config = dict(
    n_experts=32,
    d_expert=144,
    d_shared_expert=0,
    normalize_top_k=False,
    init_std_router=0.0139,
    lr_router=0.00061,
    norm='layernorm',
    lr=0.0146,
    beta1=0.93,
    batch_tokens=[32768, 65536],
)
Below are experts of layer 2 (counted from 0) of a mixture-of-experts language model. Rows are named router (the router's row for the expert), down (a neuron's output weights, with its number) and show model dimensions 96-143. Each number is 200 + 30 x the weight over its row's rms, rounded and kept within 0 to 999.
Before each expert's rows: "raises" lists some tokens whose logits its average output raises strongly, later layers aside. This comes from a sample of Wikipedia text that the model never trained on.

# expert 20
raises: ",", " and", ".", " ", "-", " of"
router,221,161,208,206,152,223,230,232,184,133,204,211,207,225,199,190,152,189,169,169,220,136,173,184,189,215,211,140,206,188,222,252,221,216,202,181,206,222,233,134,253,268,173,210,151,193,169,183
down0,156,266,186,277,205,211,207,183,224,185,180,207,206,184,194,212,207,153,255,208,198,170,206,211,254,200,240,228,158,228,206,218,197,153,219,209,232,213,185,185,257,215,238,227,209,205,202,175
down1,156,193,210,156,201,210,224,185,224,216,150,207,183,242,252,180,260,197,213,177,179,196,163,179,190,238,174,228,169,202,188,146,218,164,185,241,200,217,274,230,117,235,169,164,246,155,128,173
down2,212,224,220,178,266,230,242,209,184,212,197,181,172,161,184,217,158,256,199,212,197,251,208,188,214,225,226,223,206,207,173,154,234,202,187,158,213,235,174,207,203,205,214,154,175,240,201,185
down3,213,229,185,228,155,164,173,201,187,218,193,193,231,170,275,176,222,207,219,215,202,167,168,229,219,200,215,173,237,215,208,167,179,216,169,157,203,207,172,187,200,229,175,267,252,237,206,189
down4,181,170,150,186,149,183,176,212,239,201,190,232,227,194,203,201,252,191,257,198,189,170,255,188,233,157,179,281,208,221,191,239,167,218,122,188,211,185,244,214,192,271,216,160,200,220,199,167
down5,151,188,191,210,252,207,153,237,165,218,178,150,184,225,218,169,171,277,217,199,180,247,212,161,211,159,210,198,174,167,176,195,131,209,206,192,167,254,156,170,189,187,206,187,212,200,220,165
down6,223,192,181,224,161,173,211,175,254,200,169,209,213,174,192,195,208,188,197,173,210,228,185,240,212,204,192,203,160,126,221,217,215,210,152,200,158,239,254,180,231,236,187,156,179,208,202,188
down7,143,183,208,218,202,142,190,159,221,119,187,239,194,176,182,111,150,199,249,166,233,156,194,193,166,201,205,161,176,209,197,213,240,229,194,188,254,208,212,230,215,135,230,182,152,233,203,210
down8,191,207,196,158,210,231,191,197,188,193,196,163,279,166,207,177,123,190,173,183,179,259,149,217,218,201,214,212,204,210,197,169,170,229,233,226,210,261,222,204,184,192,220,197,154,176,267,217
down9,202,179,203,196,236,198,230,208,178,252,217,145,215,205,226,208,171,224,181,191,196,247,153,178,205,131,214,201,188,221,160,189,183,158,248,226,173,234,232,152,154,144,180,179,197,247,201,201
down10,194,207,201,200,236,190,221,187,214,194,177,177,178,210,190,145,197,239,212,188,247,218,276,196,222,205,198,181,218,213,240,229,169,254,205,198,212,225,219,188,184,143,171,173,205,191,149,207
down11,187,174,184,219,170,194,149,203,210,206,251,223,220,228,188,205,166,224,180,203,219,180,223,201,199,228,240,150,199,219,202,196,231,178,226,191,195,216,175,209,223,241,145,222,215,226,208,224
down12,212,191,169,216,200,207,181,185,164,171,190,163,239,178,201,162,207,270,198,189,226,163,255,234,198,183,234,225,150,192,121,217,197,207,204,201,186,189,168,186,149,207,198,168,196,191,149,172
down13,185,170,181,230,198,184,163,218,175,228,230,192,201,173,144,242,215,210,176,211,195,205,202,209,237,203,206,181,196,152,171,233,182,228,275,233,140,252,234,295,203,203,208,199,171,253,211,173
down14,193,186,223,221,206,212,222,209,167,190,192,201,214,187,241,187,170,216,181,259,232,195,183,184,212,187,207,141,238,202,240,237,226,221,167,170,227,215,209,209,184,289,172,198,255,212,150,227
down15,229,207,133,168,206,257,209,209,194,236,221,182,189,203,239,215,229,170,142,220,256,221,167,185,219,171,240,200,157,163,222,169,180,253,218,171,235,256,221,185,203,204,202,225,185,194,208,181
down16,229,203,170,249,205,203,186,197,199,173,244,209,221,150,234,199,209,231,168,192,172,203,207,183,176,225,250,244,138,192,209,216,228,193,216,169,225,202,151,190,168,165,302,250,239,165,149,211
down17,222,218,197,242,239,186,205,262,170,211,183,209,223,215,198,190,197,199,218,191,190,196,184,170,171,185,265,200,170,231,193,160,159,209,181,257,202,227,227,210,165,235,196,222,238,213,209,164
down18,207,150,195,168,187,173,172,183,223,181,150,228,179,195,158,160,212,157,194,200,196,228,240,164,205,191,246,199,188,166,183,204,207,240,224,217,177,251,180,142,201,244,202,219,162,228,212,196
down19,256,162,153,196,185,168,171,172,207,242,219,193,168,197,220,205,209,203,206,147,213,209,166,196,146,155,166,192,186,178,190,184,164,204,257,202,221,216,179,204,190,199,218,189,145,202,182,236
down20,256,188,207,165,198,206,229,187,155,186,220,189,204,223,174,169,186,206,202,222,165,166,206,146,210,207,186,139,149,181,142,232,221,195,230,217,193,215,228,236,159,212,196,241,179,202,269,196
down21,223,242,167,198,222,205,184,211,219,144,209,143,220,235,167,199,242,170,141,185,205,181,248,198,208,221,205,171,174,201,221,165,197,195,163,155,226,202,187,201,182,219,222,186,158,249,195,165
down22,217,222,216,248,193,168,176,216,199,182,189,215,172,180,159,175,153,175,180,202,220,201,148,193,164,190,234,217,163,215,196,230,211,150,227,152,185,221,198,160,179,215,214,214,203,187,199,236
down23,233,160,167,246,164,217,137,222,236,197,184,170,161,214,230,214,223,195,195,219,187,239,170,198,188,256,168,156,165,237,243,219,203,199,211,189,173,180,251,177,155,234,195,207,207,181,152,219
down24,187,224,165,111,198,238,219,156,175,159,242,198,217,201,141,236,201,209,171,198,187,236,208,215,193,188,183,145,210,208,202,241,243,267,182,212,176,255,212,164,222,184,203,154,252,187,186,102
down25,226,211,179,163,224,196,236,184,199,151,170,236,191,214,188,153,208,192,211,160,196,190,222,214,165,208,214,196,133,215,200,188,201,222,214,213,210,149,191,184,209,163,218,218,209,208,200,216
down26,193,193,202,193,226,224,182,190,137,171,214,246,205,190,181,208,185,222,211,161,205,210,226,213,200,183,219,167,230,213,146,191,222,176,218,213,212,175,196,260,167,227,262,217,226,137,218,159
down27,222,247,228,212,153,187,164,185,226,232,240,245,171,205,191,296,204,219,178,223,187,204,174,155,149,216,198,229,177,199,181,199,227,193,170,206,117,225,160,191,179,203,166,177,201,216,223,166
down28,180,269,230,178,214,197,216,218,210,146,189,228,186,166,183,207,238,200,190,181,155,210,157,213,185,187,205,199,180,174,193,141,206,187,216,210,190,185,202,178,183,203,214,205,163,163,210,188
down29,237,194,141,207,217,217,200,227,253,240,143,184,188,277,223,240,165,241,183,168,186,176,217,205,181,224,165,212,214,215,191,201,252,170,197,217,164,235,185,193,197,201,195,176,217,253,129,207
down30,229,181,184,186,193,192,201,235,157,186,187,220,171,208,176,230,203,199,192,200,262,149,266,194,177,212,201,249,129,210,223,188,163,151,233,213,176,175,218,221,207,196,220,199,161,216,213,163
down31,197,176,221,168,162,196,244,179,174,236,209,180,223,210,222,172,171,204,252,167,175,199,231,171,199,202,194,160,202,184,207,220,194,240,147,169,160,198,171,209,191,172,243,200,176,180,231,267
down32,219,209,146,161,171,197,170,188,130,149,235,242,181,233,223,160,167,196,219,180,220,191,229,206,215,191,155,269,209,157,211,183,186,228,183,123,205,164,227,153,187,171,202,106,209,168,195,217
down33,183,219,153,230,163,185,242,236,168,206,185,223,223,226,231,175,268,176,228,174,138,256,242,188,219,178,190,233,197,221,187,203,201,226,163,199,226,197,224,198,232,232,207,145,195,227,183,202
down34,176,187,199,246,175,199,189,218,184,209,166,203,221,213,189,213,210,204,148,204,217,196,277,183,208,163,201,236,182,159,186,185,198,182,174,180,188,163,182,184,191,275,88,194,210,149,213,189
down35,233,188,164,190,185,227,192,158,199,223,206,152,194,150,200,169,229,265,221,143,210,260,191,181,221,209,207,187,200,225,167,172,188,189,204,154,216,161,170,221,163,212,234,162,203,207,199,184
down36,180,193,165,157,188,196,205,161,178,170,261,210,226,200,247,195,249,204,174,239,197,157,173,207,216,246,217,181,163,207,195,208,175,188,252,270,206,236,182,214,206,239,237,209,221,243,208,145
down37,209,228,189,169,221,176,171,211,178,146,207,212,205,176,248,220,223,187,247,185,208,188,209,189,181,175,219,184,202,229,205,212,209,185,241,177,204,199,192,224,227,234,203,208,140,230,185,231
down38,218,144,189,246,199,203,175,230,217,159,213,209,224,177,204,168,201,140,188,195,232,173,245,209,213,197,204,221,235,179,181,183,206,214,184,204,247,155,207,186,182,215,223,176,220,223,174,157
down39,207,206,231,225,174,154,227,262,175,190,211,166,209,199,178,168,173,229,178,206,200,165,138,200,195,215,204,205,207,207,174,184,185,178,180,217,254,170,234,183,177,225,218,203,178,146,148,175
down40,181,136,239,170,219,182,217,216,217,225,222,221,168,241,210,241,158,213,191,165,157,238,192,215,200,204,184,195,215,160,203,201,247,204,171,137,235,212,160,225,168,244,259,247,160,152,151,189
down41,162,205,225,174,191,236,225,203,184,220,154,224,254,213,218,251,183,202,193,237,243,222,217,186,201,208,217,224,209,219,182,183,174,139,226,223,213,225,161,205,208,215,210,199,199,163,162,213
down42,226,176,174,227,200,135,211,208,203,200,214,224,178,204,204,202,129,156,165,209,172,181,254,120,217,256,231,165,222,162,211,210,87,186,198,199,195,193,169,209,147,251,142,216,221,224,202,238
down43,219,181,184,203,218,153,260,199,198,184,198,238,219,266,272,177,173,204,197,193,255,176,201,147,236,169,246,216,212,159,193,231,175,219,179,158,196,175,194,205,205,187,235,254,292,237,190,227
down44,190,255,186,189,202,230,199,204,257,218,195,235,212,229,213,220,160,210,210,201,186,217,230,167,186,184,169,169,227,137,209,225,199,187,162,195,176,211,219,257,142,208,202,149,219,217,175,219
down45,210,210,197,217,226,196,228,184,184,161,186,255,213,211,203,195,230,179,205,198,268,193,209,226,261,233,196,152,227,184,200,212,238,190,185,244,233,234,242,201,207,207,200,186,224,213,197,201
down46,220,228,231,270,155,171,180,211,238,224,189,164,203,181,197,178,242,212,135,180,172,183,243,189,217,280,191,228,232,225,245,229,149,191,198,208,199,181,169,263,194,178,228,207,174,195,191,201
down47,199,154,215,190,203,199,179,218,170,186,210,161,208,261,189,193,124,151,132,191,153,204,186,196,196,193,228,184,201,227,220,189,242,213,181,234,156,173,224,101,201,235,222,254,159,216,183,208
down48,251,248,166,169,213,184,136,171,211,208,200,107,183,208,210,168,158,217,233,183,247,228,241,190,197,176,211,216,172,177,211,223,232,210,177,204,154,208,218,145,186,175,146,209,189,191,174,274
down49,171,225,165,191,202,183,194,171,257,188,197,209,247,188,177,184,169,198,213,206,134,174,198,113,225,161,151,221,199,230,215,225,170,178,188,196,210,200,204,219,184,133,200,205,209,149,203,172
down50,196,222,242,233,152,195,167,197,220,274,196,231,150,186,199,211,244,152,214,268,162,176,186,199,164,237,226,204,170,162,258,181,204,238,171,234,216,232,209,235,123,201,193,185,201,173,227,240
down51,210,165,149,135,133,160,175,167,243,204,246,224,161,216,226,225,180,150,214,235,187,202,223,198,206,211,171,244,179,225,197,172,177,181,167,192,147,194,201,199,238,223,223,171,215,216,176,189
down52,185,174,157,168,204,204,192,228,262,215,136,201,233,166,222,176,210,245,205,239,251,157,200,203,293,171,174,172,161,167,240,220,183,229,175,225,218,189,187,209,209,181,185,234,154,222,214,136
down53,175,167,199,216,169,180,197,183,235,205,207,198,201,162,245,175,202,186,239,206,148,223,163,173,213,224,164,169,152,200,207,185,136,234,222,203,172,221,237,186,214,217,203,211,210,202,199,161
down54,250,237,181,166,210,240,233,198,200,206,172,204,243,205,236,255,170,207,142,150,203,236,132,206,224,198,190,203,177,230,162,139,212,208,184,242,186,202,226,215,215,228,191,210,253,185,161,207
down55,211,228,224,237,213,209,190,249,219,205,199,228,231,192,236,191,225,232,227,156,179,196,156,201,199,186,160,206,170,198,189,213,210,252,202,201,170,230,196,248,191,205,175,191,189,205,241,199
down56,242,206,218,212,241,209,259,226,185,261,191,223,247,202,214,212,212,238,142,199,177,158,194,184,218,173,223,208,208,198,215,185,212,198,178,176,198,235,163,212,219,234,203,215,203,211,213,180
down57,181,167,146,227,208,201,176,210,234,172,236,294,248,233,182,218,229,162,236,186,213,185,197,158,216,217,244,204,266,248,213,170,188,213,188,200,171,156,221,209,208,180,232,219,160,214,179,215
down58,174,216,165,237,182,206,157,246,194,229,200,211,160,167,207,225,150,181,168,242,172,207,196,171,206,140,257,259,207,164,227,223,228,210,226,220,201,174,216,163,213,187,170,216,155,175,198,226
down59,218,192,190,211,218,176,229,261,226,225,192,241,207,237,215,163,177,204,188,186,210,205,167,184,214,224,200,198,218,160,213,233,178,138,174,214,223,216,193,172,215,173,191,171,224,174,166,210
down60,186,221,180,209,192,208,209,178,185,222,234,218,214,151,214,243,200,199,170,199,207,167,213,170,199,208,242,206,138,201,194,185,230,207,191,207,180,209,218,223,184,193,167,177,202,226,268,237
down61,190,140,207,125,200,149,212,176,213,222,195,166,194,219,214,243,160,199,200,211,221,306,207,174,208,210,216,223,159,223,212,210,199,222,192,169,158,154,175,132,187,190,210,188,160,225,244,234
down62,180,217,162,239,200,255,218,132,200,226,198,184,240,183,185,148,184,148,200,198,208,207,173,163,228,227,204,181,189,176,198,205,216,193,224,197,189,222,246,197,173,200,240,206,161,221,204,189
down63,173,199,161,144,155,141,249,188,221,183,152,219,157,186,132,112,215,133,145,236,229,185,186,212,212,167,153,249,241,222,171,187,131,189,195,219,201,231,137,267,203,231,227,261,211,186,169,218
down64,131,199,262,200,227,155,264,224,149,196,148,204,186,194,251,192,222,204,200,158,221,157,184,180,245,166,214,184,165,177,218,207,146,239,172,196,198,203,229,190,238,291,228,208,196,178,132,208
down65,221,166,201,172,228,212,228,174,131,208,214,158,238,217,182,221,191,188,200,144,180,215,240,198,199,202,182,217,227,261,207,228,185,217,212,203,190,169,230,173,227,216,204,199,218,224,214,195
down66,201,171,231,210,181,193,172,206,190,146,212,302,216,198,242,264,175,204,232,239,150,244,190,194,238,225,196,219,208,210,212,141,187,185,230,147,243,184,245,220,227,195,211,199,204,234,216,207
down67,185,250,162,149,193,225,166,180,214,181,185,177,188,170,205,201,250,179,212,204,149,167,209,197,189,211,251,193,233,185,208,190,259,202,215,215,217,205,234,215,209,261,261,187,195,187,188,210
down68,180,148,196,195,222,178,218,209,219,205,192,221,229,225,195,172,231,206,240,147,252,215,208,160,258,217,154,210,182,148,168,234,210,195,210,201,211,195,200,153,217,192,192,196,200,188,150,226
down69,177,226,194,170,267,180,210,220,170,222,208,179,214,174,202,217,195,208,201,206,194,247,176,210,211,228,201,248,195,198,185,218,184,138,184,187,178,243,227,179,214,185,151,223,168,153,246,175
down70,193,198,187,183,135,192,242,229,232,144,164,214,196,219,214,221,229,177,180,143,250,190,172,184,220,229,177,157,220,215,204,217,199,215,184,194,211,228,233,133,203,227,171,164,224,181,253,183
down71,199,198,229,175,220,214,209,168,173,212,210,183,193,172,198,186,202,223,184,153,198,172,243,171,221,247,218,181,200,175,223,210,177,179,195,195,192,214,192,244,169,236,222,171,206,197,235,218
down72,251,183,216,194,192,189,182,204,217,181,197,240,192,247,222,177,218,182,225,163,243,186,180,190,129,146,219,190,187,171,251,183,161,193,161,191,194,216,152,178,193,184,202,164,206,215,211,154
down73,203,229,141,199,210,173,173,195,200,167,249,213,181,210,134,243,235,210,234,189,209,174,190,170,193,197,197,238,192,180,237,161,210,199,250,205,141,202,168,219,207,165,209,214,219,180,204,146
down74,188,165,201,229,204,250,194,146,176,231,227,126,204,206,207,146,238,251,163,180,188,170,202,223,225,143,183,220,234,239,187,129,197,198,179,228,255,198,220,211,202,210,180,185,233,207,175,212
down75,225,215,217,206,210,192,255,146,186,176,204,233,193,195,214,238,165,193,201,232,253,186,199,190,202,210,152,170,187,270,220,200,132,195,180,200,189,199,213,174,240,223,191,180,238,211,174,208
down76,153,233,261,198,206,182,242,202,190,154,162,207,194,206,201,210,240,190,200,225,202,214,159,239,228,166,224,159,147,207,170,230,157,221,178,174,246,227,206,182,179,193,208,176,181,181,206,241
down77,220,224,181,201,191,200,130,172,194,144,229,220,238,221,232,152,188,217,238,165,202,147,180,199,176,206,178,206,194,206,214,262,183,216,223,194,205,191,167,217,209,154,156,201,272,213,194,144
down78,169,181,194,132,184,197,221,181,242,209,210,162,211,213,227,236,192,184,185,253,215,189,257,197,208,201,182,145,227,203,185,189,137,167,200,204,162,167,181,159,217,188,184,207,171,230,178,202
down79,241,266,149,210,212,194,193,130,244,231,179,239,165,162,190,219,213,190,187,149,220,209,200,208,218,168,209,205,145,184,205,183,161,196,260,192,189,160,215,210,196,231,206,236,193,185,216,133
down80,211,208,229,207,213,208,222,221,160,175,162,246,235,184,189,168,166,220,196,163,201,160,162,238,242,159,204,245,218,205,240,241,198,198,243,174,173,222,246,169,166,216,184,157,206,196,162,193
down81,230,192,226,180,246,163,189,148,177,159,201,205,227,246,170,188,193,189,218,221,210,203,196,172,198,202,226,272,178,223,188,261,211,186,138,240,238,190,182,180,174,200,222,262,235,172,225,234
down82,221,189,228,149,184,169,263,246,203,229,188,212,212,244,207,177,204,194,277,138,229,190,202,189,156,171,196,189,230,198,211,236,171,243,208,224,212,174,163,213,179,219,242,241,226,243,185,180
down83,298,125,208,203,212,227,166,169,167,149,243,142,185,234,192,187,170,203,197,178,174,155,183,203,284,189,196,233,199,212,198,202,154,189,167,258,183,152,199,194,209,190,170,248,182,197,169,214
down84,202,151,213,176,113,207,205,193,250,161,184,207,214,197,209,238,188,192,185,241,213,190,126,192,230,231,165,200,171,222,193,191,191,142,172,146,153,172,237,173,193,223,224,223,170,180,173,177
down85,166,206,220,185,208,142,228,197,227,211,225,125,189,218,196,235,191,205,182,187,264,217,256,229,143,214,220,185,171,186,195,204,245,159,200,151,168,182,113,228,205,145,202,224,234,192,228,190
down86,248,257,156,246,251,231,240,201,197,221,190,192,188,172,197,171,204,200,220,153,211,197,231,166,227,192,204,224,176,178,199,264,249,221,188,241,169,183,230,219,197,252,243,208,182,219,199,176
down87,215,216,197,240,179,171,205,206,189,204,207,204,243,175,238,154,207,170,184,123,249,223,223,216,188,200,162,185,180,211,123,196,174,193,190,228,217,226,226,275,201,191,220,176,174,223,221,184
down88,186,237,221,180,181,162,251,221,198,170,212,173,213,146,258,173,215,237,193,206,221,202,198,216,161,212,239,197,237,221,192,171,188,186,176,206,195,184,174,184,171,175,225,243,180,161,213,191
down89,151,265,199,163,254,271,180,178,134,253,209,186,208,189,193,120,196,181,195,199,197,199,181,202,191,260,248,230,201,172,131,243,203,225,208,180,223,163,273,191,200,147,252,185,254,209,193,159
down90,207,228,188,167,198,227,169,140,165,124,166,217,128,216,148,217,165,262,235,180,159,262,183,218,261,162,217,187,201,218,181,199,239,219,199,170,233,206,194,143,233,184,237,231,229,201,196,272
down91,263,215,206,206,197,165,185,146,106,208,256,209,171,161,179,206,172,187,182,203,164,141,150,220,193,220,252,219,206,237,255,201,211,196,201,185,215,194,211,190,202,238,201,193,201,213,208,184
down92,213,214,184,162,216,185,223,209,243,187,208,208,202,204,242,178,187,159,237,187,196,236,175,193,235,191,195,189,180,204,228,194,221,245,164,153,247,178,192,180,235,178,158,205,220,237,178,233
down93,235,185,157,156,212,226,179,231,191,168,185,224,203,191,191,166,185,190,190,226,214,257,188,163,190,219,188,178,229,219,201,181,189,209,215,207,200,170,215,179,240,205,221,164,216,207,243,166
down94,154,265,229,178,187,207,219,197,195,165,169,169,232,195,185,200,203,240,257,179,181,183,215,220,168,237,299,211,182,182,199,188,193,200,176,252,251,223,99,223,257,237,184,219,221,201,224,226
down95,191,257,248,226,182,200,207,165,159,168,228,221,196,176,200,200,191,202,179,176,186,102,212,216,252,170,192,231,204,205,246,216,204,196,172,218,183,210,267,214,189,226,195,214,203,211,197,220
down96,180,191,186,130,157,207,251,218,196,198,196,204,200,171,274,194,239,188,178,194,230,186,210,218,231,201,189,218,216,212,220,230,215,172,193,197,194,182,181,168,181,184,178,213,225,211,130,185
down97,184,228,203,207,159,214,203,226,164,205,251,163,218,188,188,198,232,147,212,135,231,237,155,227,184,257,179,187,178,202,221,238,229,165,181,193,192,217,194,192,221,209,232,242,169,251,211,245
down98,163,198,179,214,204,212,240,146,230,238,213,170,256,195,217,225,140,201,202,222,174,208,186,246,206,193,236,177,169,188,192,232,258,221,144,180,201,168,159,202,168,147,194,210,196,233,209,217
down99,198,237,237,205,270,216,184,252,245,193,177,201,245,221,198,279,172,174,180,173,170,176,181,250,173,189,235,183,188,215,170,238,232,187,170,191,223,187,196,224,129,184,212,193,236,180,244,166
down100,217,210,217,201,176,146,204,211,220,213,230,223,170,187,202,232,201,187,217,200,171,191,172,182,206,236,216,202,193,255,204,226,257,218,158,257,221,215,290,171,153,221,144,245,181,197,271,217
down101,199,203,210,169,249,204,179,172,171,204,182,118,223,216,191,154,208,182,168,191,199,182,203,202,173,200,246,194,211,204,198,180,206,234,230,224,185,193,204,258,219,184,234,205,185,210,202,182
down102,181,213,247,213,190,190,198,221,184,182,196,206,195,202,245,194,211,238,177,219,188,184,183,195,182,242,222,243,197,161,207,243,226,178,177,226,185,141,214,212,151,134,247,159,220,225,263,220
down103,253,159,233,181,205,211,226,173,195,177,162,145,171,178,217,242,216,228,182,192,242,207,157,214,192,199,205,178,236,183,142,233,203,203,196,205,222,209,197,219,223,221,189,249,190,201,163,202
down104,246,180,193,152,225,175,187,189,263,252,214,215,211,194,146,207,187,172,212,239,160,201,194,204,233,204,213,160,202,167,250,185,177,205,218,246,197,207,178,204,195,216,181,177,172,207,180,164
down105,204,231,197,150,249,190,182,219,164,138,231,183,216,211,196,262,209,255,191,205,170,234,172,225,168,235,150,190,165,161,239,240,179,210,207,156,188,221,221,215,183,171,212,186,224,192,186,144
down106,188,152,183,177,209,188,175,200,236,175,172,169,205,204,219,170,205,247,189,211,248,223,221,230,200,197,189,223,219,239,199,231,202,171,203,225,164,170,224,147,208,208,198,202,232,228,217,162
down107,216,233,167,192,207,216,219,205,150,251,220,243,206,162,275,245,195,232,142,169,181,206,186,227,231,235,218,221,261,93,204,175,171,117,172,223,220,156,210,169,187,254,177,179,178,190,195,210
down108,176,169,226,198,167,219,202,244,168,194,274,220,239,204,175,207,242,198,172,238,223,178,176,206,202,240,265,208,174,226,214,149,207,217,201,237,227,190,241,218,194,213,169,137,237,218,183,179
down109,207,181,240,238,193,170,171,237,207,232,241,200,196,205,236,176,193,165,255,232,179,201,237,186,261,201,177,179,209,202,197,165,228,173,239,185,171,201,150,201,221,156,179,227,248,186,269,205
down110,188,112,223,204,143,152,211,234,232,204,169,210,194,251,154,222,187,200,189,177,206,172,170,242,228,161,230,222,168,222,201,203,152,234,188,187,224,227,157,163,153,191,193,165,183,237,201,184
down111,197,204,246,245,247,198,198,205,231,187,182,248,212,183,205,242,171,208,138,227,211,237,178,246,205,197,206,230,263,203,219,215,182,170,147,193,208,202,231,135,209,209,211,190,246,209,182,208
down112,182,201,247,194,166,206,213,252,232,197,196,212,213,198,216,126,205,221,220,208,238,212,103,188,225,241,251,178,208,249,241,195,204,194,175,178,229,204,208,214,207,187,204,202,262,256,155,167
down113,216,168,184,143,184,221,192,204,174,233,193,247,164,223,245,205,199,212,193,185,211,161,262,148,231,161,250,128,177,133,179,221,191,186,222,193,264,212,126,194,154,202,174,178,236,163,183,169
down114,213,180,220,147,180,194,205,200,223,214,243,210,210,167,173,195,236,170,232,188,180,159,160,171,208,231,272,198,175,192,191,253,182,303,157,252,203,241,220,211,207,236,162,230,198,196,187,213
down115,159,174,185,210,199,194,157,200,217,203,198,207,235,253,187,222,226,195,202,242,203,165,245,233,209,165,232,201,163,173,185,192,152,230,201,183,157,211,203,180,165,235,221,211,246,202,246,160
down116,220,226,217,178,209,187,177,189,243,195,189,221,172,240,236,219,229,185,228,137,233,183,219,231,243,158,206,173,216,174,223,181,198,222,144,201,212,177,141,202,216,208,249,208,170,170,229,159
down117,224,183,206,165,206,184,179,156,228,179,231,215,193,207,172,201,214,169,238,222,224,234,204,194,162,219,187,153,212,215,193,205,204,214,169,233,125,205,172,152,211,215,200,219,187,203,180,191
down118,151,217,268,147,145,195,161,223,175,193,208,169,207,195,222,212,168,214,184,196,165,224,216,186,187,217,214,221,229,168,172,222,211,171,156,234,197,180,195,220,194,167,194,141,234,213,195,172
down119,260,206,214,225,192,170,230,181,185,200,163,175,320,214,180,221,197,233,219,159,172,159,213,219,210,219,153,208,215,177,165,214,186,253,184,195,176,259,165,198,219,289,171,238,159,193,159,170
down120,213,222,169,179,209,191,244,229,305,230,184,234,227,191,180,240,283,198,184,236,157,191,209,216,268,173,280,167,228,186,224,170,218,183,225,187,160,208,206,203,195,218,202,200,247,205,201,180
down121,190,196,164,196,201,206,243,198,244,236,212,279,164,183,240,185,206,197,134,199,173,239,233,202,197,171,226,196,172,208,208,257,204,163,193,254,177,226,191,169,199,216,168,217,195,207,192,212
down122,232,185,224,216,177,180,226,189,159,131,223,209,222,180,175,204,135,245,182,164,198,169,228,252,198,242,245,188,200,210,197,227,237,172,153,177,181,172,226,189,245,224,190,151,154,173,241,179
down123,156,190,256,213,138,140,220,228,202,260,224,226,166,140,195,171,213,183,220,261,201,210,151,183,260,216,243,222,199,153,217,216,270,190,229,228,221,185,165,187,176,195,213,226,194,157,164,200
down124,230,212,186,212,194,239,183,230,213,224,193,195,160,230,212,199,229,196,228,212,204,214,200,186,210,175,236,198,232,227,184,252,261,260,166,187,214,250,219,228,168,215,182,205,168,255,208,188
down125,190,174,208,214,113,217,228,237,199,174,208,198,198,187,167,189,203,198,156,233,172,250,178,176,197,188,199,176,217,197,193,211,231,210,197,220,235,204,173,124,256,178,215,187,166,153,198,200
down126,192,232,173,152,247,238,191,187,219,211,193,194,179,160,229,193,219,218,189,227,171,152,160,232,186,237,173,143,233,168,242,169,211,161,168,290,190,211,187,170,163,195,217,169,177,194,176,209
down127,180,143,211,208,233,165,161,250,168,218,234,174,253,168,176,225,188,222,191,191,212,199,256,221,186,231,176,222,156,165,216,183,172,238,166,201,259,187,210,146,166,238,189,182,176,172,249,196
down128,142,204,109,188,171,154,214,196,219,201,197,215,192,188,183,178,157,189,205,274,177,144,201,205,186,199,209,191,191,179,176,220,191,178,179,271,161,233,242,198,212,212,231,220,200,206,207,258
down129,196,255,150,191,215,194,228,249,253,172,205,178,174,176,282,241,204,211,199,190,221,183,191,164,226,239,230,173,210,181,221,184,217,170,171,272,183,180,200,195,213,219,191,201,165,232,178,115
down130,220,232,161,208,157,252,208,185,187,175,219,218,278,228,223,184,168,231,172,211,144,181,249,219,212,165,237,157,177,171,255,204,171,175,208,137,172,120,194,204,212,224,188,139,199,235,213,133
down131,212,186,199,218,205,241,230,229,206,189,206,228,228,203,207,223,204,166,181,215,242,159,193,203,159,215,225,170,208,186,193,178,176,172,217,179,233,231,216,175,211,242,189,182,144,218,159,198
down132,237,227,148,183,197,221,203,180,201,231,218,146,195,184,186,213,148,215,166,179,260,196,269,225,230,193,224,232,216,173,214,180,214,181,263,197,219,159,188,190,169,184,185,158,166,233,206,189
down133,207,210,206,229,213,194,219,211,206,168,224,197,177,211,196,220,208,196,196,179,210,163,160,168,275,185,210,180,209,227,177,243,184,189,225,216,234,169,198,199,202,203,245,220,219,232,220,190
down134,278,214,222,207,202,267,170,252,181,160,204,213,184,220,222,213,229,166,224,176,159,205,169,214,189,191,203,239,175,200,152,175,192,179,181,218,198,156,235,217,158,198,198,199,198,174,217,203
down135,243,165,200,229,190,218,242,182,173,136,260,149,226,239,229,149,218,242,143,208,213,201,169,133,209,233,214,269,176,175,178,215,239,219,162,215,209,190,228,181,139,234,221,229,193,197,195,211
down136,219,201,168,161,185,222,206,186,219,192,146,217,167,188,167,164,179,203,190,190,183,169,249,160,203,181,247,201,210,185,176,232,198,160,198,196,192,200,177,151,185,231,142,185,225,206,246,175
down137,226,222,237,230,197,224,253,184,203,162,202,158,189,191,199,177,245,207,203,259,198,136,226,216,192,236,187,190,187,195,223,220,167,168,219,176,223,118,215,199,242,175,174,255,243,134,254,160
down138,240,167,225,244,212,211,221,206,172,198,155,184,185,194,146,183,244,229,215,189,234,192,167,241,189,224,183,185,196,206,217,210,215,248,212,108,174,216,225,244,212,192,179,260,190,214,195,183
down139,199,199,209,211,203,207,165,211,166,166,175,166,238,193,209,155,170,254,178,200,232,221,137,146,179,214,179,181,218,152,193,239,155,241,216,201,197,168,244,196,149,196,197,164,180,192,227,150
down140,197,189,212,148,171,159,215,271,158,215,179,184,225,155,212,186,259,143,189,230,182,187,196,191,178,187,251,243,211,223,230,206,183,192,203,232,236,228,156,204,183,207,231,255,246,211,173,225